config.toml
hidden_size = 128
router_score = "softmax"
normalize_top_k = false
routed_scale = 6.32
balance_loss = 0.0172
balance_bias = false
router_bias = true
init_std_router = 0.00865
vocab_size = 16384
norm = "rmsnorm"
norm_eps = 1e-06
tie_word_embeddings = false
max_seq_len = 1024
train_tokens = 588200000
Below are experts of layer 5 (counted from 0) of a mixture-of-experts language model. Rows are named router (the router's row for the expert), up (a neuron's input weights, with its number), down (a neuron's output weights, with its number) and show model dimensions 0-127. Each number is 50 + 10 x the weight over its row's rms, rounded and kept within 0 to 99.
After each expert's rows: "raises" lists some tokens whose logits its average output raises strongly, later layers aside; "comes after" lists some tokens at least twice as common just before its tokens as in all text. This comes from a sample of Wikipedia text that the model never trained on. Tokens count by the router's weight.

# expert 72
router:50 58 52 63 59 36 48 50 53 60 43 62 46 50 55 57 38 20 37 54 60 32 52 61 69 50 34 58 62 56 40 55 40 50 58 51 39 38 48 47 54 63 35 31 42 54 59 44 34 62 63 51 43 52 48 66 53 36 59 41 32 59 41 39 52 67 50 62 37 42 41 43 44 72 47 58 46 34 68 57 49 50 55 53 57 46 61 45 43 58 38 47 40 45 57 41 62 64 46 42 53 55 59 65 51 54 62 64 49 42 68 44 46 24 41 55 39 52 35 63 53 38 52 44 58 48 48 49
up0:42 42 51 53 72 52 76 62 51 37 57 29 41 63 49 45 50 40 68 52 26 56 39 63 50 54 46 50 33 51 59 53 54 53 48 56 35 53 51 48 47 49 63 59 44 42 46 54 50 52 49 55 45 37 51 63 43 27 65 70 49 38 56 41 35 39 63 34 47 33 59 37 60 48 30 51 34 51 41 63 38 37 47 48 45 45 50 39 31 66 41 46 50 78 55 49 61 48 41 57 50 44 38 34 57 46 46 45 41 48 50 61 53 35 50 45 52 45 33 42 61 47 41 53 54 46 46 52
down0:65 65 60 55 44 52 44 50 34 64 62 50 61 49 44 65 45 47 51 33 95 39 49 50 62 33 56 45 53 53 46 40 40 54 52 51 38 52 62 60 46 55 52 52 44 60 42 37 49 65 32 48 36 44 74 45 45 39 32 40 49 45 50 59 56 40 58 44 54 64 48 55 49 47 72 43 61 58 36 46 44 53 56 54 53 51 47 36 66 43 42 60 43 24 43 51 52 61 61 40 43 34 62 54 52 46 55 56 38 44 59 45 46 58 51 61 42 53 57 37 63 50 50 47 60 37 58 50
raises: "ier", " of", "ite", ","
comes after: " b", " B", "b", "B", "-b", "-B"

# expert 47
router:40 67 35 43 32 46 44 71 47 36 58 52 44 57 36 53 52 51 51 72 48 64 52 23 55 40 48 50 57 55 37 33 50 39 45 50 51 57 51 44 46 44 53 40 53 47 45 48 32 56 47 55 50 73 53 59 64 44 52 60 45 42 52 40 43 37 52 54 63 62 45 37 48 38 44 57 56 53 47 66 42 31 33 43 48 40 41 46 66 52 60 29 60 56 54 24 39 38 53 54 33 44 54 33 61 50 31 45 35 49 51 48 50 57 61 49 37 49 41 41 55 55 66 44 42 49 64 51
up0:51 54 48 46 64 61 56 64 52 49 46 33 57 46 55 54 35 41 55 50 44 45 40 47 34 59 56 49 47 48 50 39 75 35 28 77 37 47 46 49 50 55 54 45 52 59 37 50 42 54 48 43 50 48 34 55 35 57 65 55 54 64 48 40 27 45 64 32 52 47 59 55 49 49 52 58 58 48 67 48 42 35 42 48 72 34 57 50 57 42 33 51 59 80 54 48 50 51 52 72 44 73 59 54 56 45 49 44 49 49 40 52 56 52 46 68 57 44 43 52 78 50 46 60 49 48 51 41
down0:44 42 54 48 55 57 40 50 49 66 64 62 39 43 52 53 58 45 31 38 58 61 51 43 70 49 36 41 61 67 56 59 51 58 45 35 67 51 64 41 50 41 44 40 41 50 53 48 52 45 48 53 51 54 61 28 65 54 44 47 43 43 59 56 55 64 54 64 50 51 47 39 55 49 38 41 46 59 50 50 64 65 35 28 35 55 35 39 50 67 54 48 50 25 45 54 61 30 37 41 51 31 50 55 54 53 40 74 56 48 56 49 37 45 41 44 31 32 66 33 46 43 47 40 45 53 59 48
raises: "ic", "ist", "it", "ia", "ism", "\""
comes after: " Y", "\n", " M", "M", " J", " Mc"

# expert 6
router:60 62 52 55 42 42 50 55 36 40 36 61 45 57 42 56 55 58 34 64 55 44 63 67 45 59 39 42 59 66 37 58 39 37 35 55 70 48 55 65 54 68 46 41 65 32 55 58 40 63 45 46 45 60 43 38 62 39 54 53 66 64 66 36 57 54 67 43 37 55 43 40 56 57 51 52 51 43 47 61 30 64 41 64 65 46 54 47 42 45 35 39 62 57 59 41 43 41 58 36 53 39 49 46 66 48 54 39 40 42 53 38 46 38 57 38 58 51 49 52 45 52 64 34 57 60 58 35
up0:52 25 51 50 64 41 56 48 56 35 57 19 49 52 63 44 36 40 57 50 41 48 41 40 52 41 62 58 35 52 45 49 68 38 36 71 43 39 50 46 56 41 51 51 58 51 41 30 52 46 47 32 50 38 53 62 40 49 46 72 66 53 62 44 51 44 62 46 42 51 34 51 52 52 39 50 47 54 54 45 36 38 54 51 42 51 52 52 26 39 40 47 52 59 63 27 45 51 31 64 50 78 47 36 58 48 48 45 58 42 42 55 41 62 35 43 49 63 40 48 40 50 47 42 45 53 41 46
down0:62 55 49 55 47 61 41 43 46 62 44 56 42 47 43 56 62 64 45 41 64 57 58 71 52 46 41 30 58 53 60 46 34 64 60 24 55 59 53 51 39 58 53 41 37 61 54 49 38 49 50 55 50 48 56 40 59 55 41 49 35 32 43 75 37 56 43 51 46 48 50 55 44 42 66 31 41 42 46 42 57 59 45 51 43 32 24 40 65 47 57 45 53 19 30 58 62 49 61 49 49 30 50 64 44 46 51 66 54 58 42 40 49 53 52 52 36 50 54 55 58 46 53 65 56 45 49 58
raises: "–:", "alg", " Goals", "ns", " ±%", "onomy"
comes after: ".", "201", "200", "–", "202", "197"

# expert 45
router:61 62 52 55 42 42 50 55 36 40 36 61 44 57 42 56 55 59 34 64 55 43 63 67 46 59 39 42 59 65 37 57 39 37 34 56 70 47 55 66 53 69 46 41 65 31 55 58 40 63 45 46 45 61 43 38 62 39 55 53 66 64 66 36 57 55 67 43 36 55 43 39 56 57 51 52 51 43 48 61 31 63 41 64 65 46 54 47 42 45 35 40 62 57 59 42 42 40 57 36 53 39 49 46 65 48 54 39 40 42 53 38 46 39 57 38 59 51 49 52 45 52 65 33 57 60 58 35
up3:52 31 48 64 48 30 59 47 65 51 74 35 52 50 53 49 53 66 53 52 52 62 49 48 43 39 55 53 61 45 41 58 36 35 49 56 45 43 47 52 44 42 36 55 58 57 70 51 29 30 44 41 44 72 48 51 59 72 49 52 52 59 49 39 61 49 47 57 56 44 57 53 55 54 63 46 62 58 63 51 46 42 47 64 51 44 53 48 45 34 81 48 51 45 54 46 54 77 56 66 31 54 45 64 47 42 49 47 71 51 34 60 50 65 31 50 49 51 62 66 46 49 52 50 51 44 46 48
down3:42 50 50 53 49 69 50 56 31 52 41 40 54 64 48 42 64 56 69 47 45 48 49 61 58 57 63 48 34 42 62 38 52 61 48 38 45 41 41 46 51 39 49 55 44 57 43 33 48 68 59 67 53 17 51 51 18 49 55 54 37 49 50 42 35 40 38 44 38 49 46 41 49 62 49 41 47 40 20 38 66 51 48 37 51 47 55 51 50 58 33 62 43 45 51 50 61 36 37 43 53 62 55 50 47 48 41 50 46 56 69 50 51 43 55 33 53 46 45 33 48 61 45 37 39 53 55 53
raises: "aging", "als", "ailing"
comes after: " ", " \"", "–", "==", ".\n\n", "/"

# expert 69
router:60 61 53 56 42 43 50 54 37 40 36 60 44 57 42 56 55 59 34 64 55 44 63 68 45 59 39 42 59 66 37 57 39 37 34 55 70 47 55 66 54 69 46 41 65 32 55 58 40 63 45 46 46 60 43 38 62 39 55 54 66 63 66 36 57 55 67 43 36 55 43 40 56 57 51 51 51 44 48 61 30 64 41 64 65 46 54 47 42 45 35 39 62 57 59 41 43 41 57 36 54 39 49 46 65 48 54 39 40 43 53 38 46 38 57 38 59 51 49 52 45 52 65 34 57 60 58 34
up0:59 33 52 44 64 51 53 42 55 45 58 27 51 49 59 45 32 59 48 58 41 40 36 41 45 48 44 68 26 51 40 40 59 48 27 56 33 39 45 36 52 53 72 45 48 48 39 44 44 59 49 36 46 60 61 60 40 59 75 64 58 52 62 50 45 41 50 54 40 41 56 50 53 54 39 52 52 51 47 45 42 31 53 58 42 39 49 47 36 49 39 43 51 58 63 34 35 57 50 52 49 77 38 33 64 48 52 44 56 47 44 74 54 47 45 44 66 62 46 55 59 34 53 51 44 41 48 45
down0:54 65 51 49 36 65 44 50 55 55 37 72 60 50 42 52 62 51 44 31 56 54 57 56 39 64 47 38 56 56 47 57 28 48 63 37 55 61 48 57 62 52 51 50 53 55 68 49 51 35 55 65 57 44 53 42 68 51 39 48 34 35 27 71 58 58 49 37 56 65 49 52 41 45 64 41 47 52 46 56 49 60 40 34 52 47 46 49 66 53 55 59 58 30 40 68 54 46 55 43 47 44 61 60 49 41 42 73 55 45 50 39 71 52 52 54 34 44 72 47 33 57 52 42 46 52 62 54
raises: " length", "als", "inal", " capacity", "al", " way"
comes after: " |", ".", "7", ";", "2", "5"

# expert 15
router:60 62 53 56 42 42 50 55 36 40 36 60 44 57 42 56 55 59 34 64 55 44 63 68 45 59 39 42 59 66 37 57 39 37 34 55 70 47 55 66 54 69 46 42 65 31 55 58 40 63 45 46 46 60 43 38 62 40 54 53 65 64 66 36 57 54 67 43 36 55 43 40 56 57 51 52 51 43 47 61 31 63 41 64 65 46 54 47 42 45 35 40 62 57 59 41 42 40 58 36 53 40 49 46 66 48 54 39 40 43 53 39 46 39 57 37 59 52 49 52 45 52 65 33 57 60 58 34
up0:62 32 50 33 55 50 54 48 62 48 63 32 38 41 73 52 44 58 48 45 41 45 36 50 41 53 58 54 36 39 45 59 60 42 39 56 41 49 61 47 58 57 58 42 61 53 36 43 53 56 62 39 55 41 51 72 45 58 57 67 48 43 58 28 39 40 49 43 47 42 62 51 47 49 44 46 54 46 54 39 43 28 69 54 54 40 51 45 38 59 36 51 52 62 56 46 36 49 57 58 43 64 29 32 61 25 37 48 57 51 54 66 43 43 46 52 63 46 37 34 70 48 59 41 51 39 57 36
down0:42 50 44 60 57 43 37 53 34 73 36 56 60 42 35 57 56 54 47 37 56 58 74 53 57 52 48 52 63 63 52 47 38 64 64 30 60 52 42 70 41 48 53 47 53 50 67 37 60 36 26 61 61 54 53 36 45 43 40 36 48 47 52 62 63 63 57 60 60 65 45 53 38 40 54 49 43 55 42 48 62 74 44 49 46 53 45 62 54 57 58 56 44 18 48 46 54 39 57 57 51 51 59 68 37 66 42 55 51 58 53 50 47 62 57 50 32 53 56 55 38 61 50 56 59 46 55 46
raises: "lection", "iness", "aching", " From"
comes after: " |", " as", " \"", "202", "-", " ("

# expert 70
router:60 62 52 56 42 42 50 55 36 40 36 61 44 57 42 56 55 58 34 64 55 44 63 67 45 59 39 42 59 66 37 57 38 37 35 55 70 47 55 66 54 69 46 41 65 32 55 58 40 63 45 46 45 60 44 38 62 39 55 53 66 63 66 35 57 54 67 43 36 55 43 39 56 57 51 52 51 43 48 61 30 63 41 64 65 46 54 47 42 45 35 39 62 58 59 41 42 41 57 36 54 39 49 46 65 48 54 39 40 43 53 38 46 39 57 38 59 51 49 52 45 52 64 33 57 60 58 35
up0:60 38 56 46 49 61 51 45 54 40 60 24 49 56 60 43 38 44 62 51 27 46 51 49 42 45 55 63 33 35 53 51 65 50 44 64 44 49 52 33 53 45 53 61 39 51 36 26 40 53 57 32 46 44 52 60 38 55 63 60 62 52 58 39 45 48 54 43 50 47 37 52 71 52 39 51 70 45 58 52 49 30 52 33 47 40 50 48 28 60 36 49 44 74 64 37 51 49 38 56 65 64 38 31 61 50 48 42 61 46 42 55 45 50 47 33 57 63 45 40 58 54 43 50 39 58 50 50
down0:46 70 48 38 62 50 52 51 56 64 49 58 43 41 38 60 63 51 38 52 66 62 59 55 54 57 46 51 71 45 57 44 41 64 57 52 62 54 50 57 42 47 58 38 50 50 62 46 54 49 34 63 56 57 49 25 59 49 41 37 36 58 35 75 50 53 53 53 67 68 45 55 27 55 64 54 51 52 36 32 50 61 52 52 42 52 46 49 73 55 46 45 46 23 33 51 48 55 69 44 48 27 53 54 47 44 47 50 41 62 48 62 61 56 58 63 28 47 55 52 51 49 41 54 57 40 49 43
raises: "eration", " Winner", "iform", "%", "ules", "ation"
comes after: " ", ".", " which", " that", "197", " it"

# expert 22
router:60 61 52 55 42 43 50 55 37 40 36 61 44 57 42 57 55 58 34 64 55 44 63 67 45 59 39 42 59 66 38 57 39 36 35 56 69 47 55 65 54 68 45 41 65 32 55 58 41 63 45 46 46 61 43 38 62 39 54 54 66 64 66 36 57 55 67 43 36 55 43 40 56 57 50 52 51 43 48 61 30 64 41 64 65 46 54 47 42 45 35 39 62 57 59 41 42 41 57 36 54 39 48 46 66 48 55 39 40 43 53 38 46 39 58 38 59 51 49 52 46 52 65 33 57 60 58 34
up0:54 23 50 45 58 48 48 53 52 44 60 24 48 46 70 43 48 45 48 52 35 43 45 49 57 42 65 63 46 39 51 43 58 44 49 66 45 34 61 34 61 51 58 59 50 53 38 32 41 68 50 35 48 43 47 59 38 40 47 65 55 55 60 40 47 35 52 60 53 32 60 73 50 42 43 55 59 44 69 50 49 42 52 49 65 48 47 53 39 50 36 42 63 66 60 28 51 55 54 60 41 62 31 38 59 38 40 47 51 41 38 63 34 52 36 39 69 51 47 46 44 47 42 54 47 52 54 49
down0:57 60 43 62 39 66 40 46 52 70 34 72 58 38 40 52 57 55 58 51 61 57 47 48 49 52 36 48 60 50 57 46 32 71 59 52 68 61 43 58 47 46 46 40 56 43 63 51 51 40 53 64 51 43 49 38 67 54 56 54 59 35 44 56 52 73 48 52 56 69 54 37 29 57 70 37 43 49 46 56 62 69 49 43 38 42 53 39 65 33 61 58 46 30 35 50 48 47 54 47 45 46 56 62 45 71 55 60 67 58 62 41 59 35 52 52 38 37 51 56 53 55 53 50 47 43 50 48
raises: "eration", "ece", "\":"
comes after: ",", ")", "\"", "0", ";", "7"

# expert 20
router:61 60 52 55 41 43 51 55 37 40 36 62 44 57 42 56 55 58 33 64 55 44 63 67 45 59 39 43 59 66 37 57 38 36 35 56 70 47 55 65 53 69 44 41 65 32 55 58 40 63 45 46 46 60 43 38 62 39 55 53 66 63 66 35 57 54 66 43 36 55 43 40 56 57 51 51 50 43 48 61 31 64 41 64 65 46 54 48 42 45 35 39 62 57 58 40 43 41 57 36 54 39 48 46 65 48 54 39 40 42 53 39 47 38 58 37 58 51 49 52 46 52 65 34 57 59 59 35
up0:52 34 48 40 54 52 56 48 43 54 40 39 55 48 47 41 35 53 59 43 37 35 41 55 49 53 66 45 39 21 61 43 76 32 50 61 44 46 59 38 57 43 60 50 54 48 33 43 38 57 44 33 41 58 48 58 36 56 45 56 61 57 55 37 53 33 55 54 45 59 56 56 58 58 34 44 51 56 63 49 43 37 58 62 53 54 48 55 31 49 51 50 45 72 76 44 43 60 32 56 48 72 42 34 66 52 45 40 55 38 51 60 57 52 40 37 61 56 42 49 49 37 42 56 33 49 51 40
down0:58 51 55 59 46 54 50 48 55 52 64 52 52 49 53 56 61 50 41 60 55 59 59 49 67 48 36 42 58 53 51 59 25 78 56 48 56 60 50 65 42 62 50 48 36 54 67 46 50 36 47 67 68 32 75 32 62 45 32 49 53 49 44 68 55 61 46 49 58 48 46 49 33 52 56 39 41 53 37 49 49 50 48 31 46 47 34 30 59 54 63 55 61 28 37 47 58 47 61 42 44 31 61 59 27 48 49 61 47 62 45 58 56 59 45 49 32 42 47 45 55 51 57 47 62 53 58 44
raises: "iness", "cle", "ece", " Medal", "===\n", "ulum"
comes after: " ", "199", "201", ".", "200", "196"

# expert 0
router:61 61 52 56 42 43 50 55 36 40 36 61 44 57 43 57 55 58 34 64 55 44 63 67 46 59 39 42 59 66 37 58 39 37 34 56 69 48 55 65 54 69 46 41 65 32 55 58 40 64 45 46 46 60 43 38 62 39 55 54 66 63 66 35 57 54 67 43 36 55 43 39 56 57 50 51 50 43 48 61 31 63 41 64 65 46 54 47 42 45 35 40 62 57 59 40 42 41 57 36 54 40 49 46 66 48 55 39 40 43 53 38 46 39 57 38 58 51 49 51 46 52 65 33 57 60 59 35
up3:55 44 35 39 41 53 37 49 60 64 59 39 59 61 62 42 50 47 43 56 54 63 32 57 43 36 41 51 42 56 42 40 39 31 63 46 50 54 33 66 38 55 47 50 36 47 52 52 42 32 45 44 42 70 49 46 38 54 56 57 64 59 34 56 38 61 55 69 48 49 50 47 39 40 53 46 29 63 55 49 32 55 50 59 48 48 47 52 47 55 75 54 66 47 44 39 36 75 58 56 32 61 52 69 44 49 61 56 61 56 48 51 51 61 37 44 55 52 70 55 59 51 67 53 58 35 43 50
down3:46 42 70 57 54 36 54 29 45 57 51 46 56 48 48 64 57 48 68 52 27 32 63 48 69 56 57 60 57 40 57 54 68 74 42 48 35 43 48 44 50 52 42 44 57 60 48 61 48 59 59 66 48 12 49 54 34 57 50 58 45 48 56 46 50 38 46 44 50 49 39 50 41 60 42 59 57 54 44 46 54 25 54 37 72 44 53 55 57 64 39 50 51 38 51 53 49 37 30 50 57 41 53 42 46 42 51 43 52 54 49 59 39 48 46 47 40 33 41 32 47 50 51 37 39 52 64 56
raises: "ece", "\"", " of", "als"
comes after: " |", "a", ";", "ata", "V", "i"

# expert 74
router:60 61 52 55 42 42 50 55 36 40 36 61 44 57 42 56 55 58 34 64 55 44 63 68 45 59 39 42 59 66 37 58 38 37 35 55 70 47 55 66 53 69 46 41 65 32 55 58 41 63 45 46 45 60 43 38 62 39 55 53 66 64 66 35 57 55 66 43 36 55 43 40 56 57 51 52 51 43 48 61 30 63 41 64 65 46 54 47 42 45 35 39 62 57 59 41 43 40 57 36 53 39 49 46 66 48 54 39 40 42 53 38 46 39 57 37 59 51 49 52 45 52 65 33 57 60 58 35
up3:52 27 39 52 48 48 64 58 73 49 57 34 37 49 64 47 49 53 57 44 55 57 33 48 49 45 42 54 67 49 37 61 46 50 51 48 36 53 46 57 62 45 26 49 47 59 57 52 31 54 42 41 56 64 51 47 52 52 45 49 64 63 56 56 63 36 50 63 46 64 57 55 52 42 77 54 66 60 64 55 45 49 38 69 47 63 52 42 32 43 74 54 66 45 43 51 41 78 58 61 42 52 38 52 59 39 61 50 50 53 35 53 45 54 38 62 49 56 63 66 49 52 47 51 61 41 50 59
down3:51 55 53 45 50 57 61 43 39 52 56 51 65 45 45 45 44 46 53 44 34 52 49 54 53 44 65 40 26 47 61 38 45 55 50 48 49 55 51 46 40 44 64 48 50 57 47 44 68 58 68 49 52 19 50 57 44 55 54 43 34 33 33 49 33 60 45 39 52 36 51 49 44 58 20 49 29 66 48 37 48 54 56 28 45 51 42 46 61 62 23 45 32 51 60 45 50 37 40 43 52 46 69 38 51 51 43 45 56 50 73 53 51 37 55 48 58 36 42 37 46 60 43 42 39 57 50 44
raises: "–:", "ification", " Age", "cle"
comes after: " ", " (", ":", "200", "\"", " by"

# expert 12
router:55 49 50 61 49 37 38 64 56 54 36 50 56 61 53 65 26 45 47 59 49 38 57 66 31 44 55 45 50 53 54 62 36 36 37 45 39 62 46 53 77 64 55 39 47 64 40 47 53 46 60 39 50 65 55 48 59 56 48 51 47 62 44 42 42 58 60 64 41 61 49 39 56 52 40 52 60 55 60 72 38 45 39 52 63 34 66 74 52 54 48 40 45 63 43 45 50 49 49 43 48 52 24 35 29 47 58 42 29 58 63 56 54 29 49 48 59 41 44 53 42 52 47 49 50 55 50 53
up0:31 46 47 55 35 56 47 55 59 48 48 48 56 42 58 63 50 45 59 46 27 57 31 59 39 53 67 48 22 49 57 32 60 40 29 62 26 35 52 55 59 47 52 51 56 66 34 41 48 33 57 42 52 42 47 51 51 63 58 49 39 53 54 44 33 64 59 52 57 42 66 50 58 49 36 48 48 54 64 56 62 41 53 58 57 50 44 60 36 45 39 41 55 68 48 48 47 57 47 62 50 57 26 43 43 41 48 35 56 48 56 60 53 50 40 39 72 51 34 59 56 58 45 50 31 45 52 52
down0:55 72 30 54 45 58 42 55 55 63 36 49 43 36 43 48 49 69 41 48 81 54 56 46 40 49 56 48 48 59 49 41 39 57 64 35 61 58 53 68 55 59 50 51 61 47 59 45 64 64 44 57 54 53 53 51 57 49 43 44 54 52 51 56 46 53 45 59 59 47 46 54 36 38 54 34 60 69 45 54 40 49 56 45 34 57 60 40 44 60 71 59 52 35 39 66 60 41 57 55 47 47 65 54 34 57 40 68 49 59 57 50 58 46 60 39 18 35 49 27 55 46 51 48 40 53 41 51
raises: ".", " to", " |", "\""
comes after: ",", " in", " the", " United", " of", ":"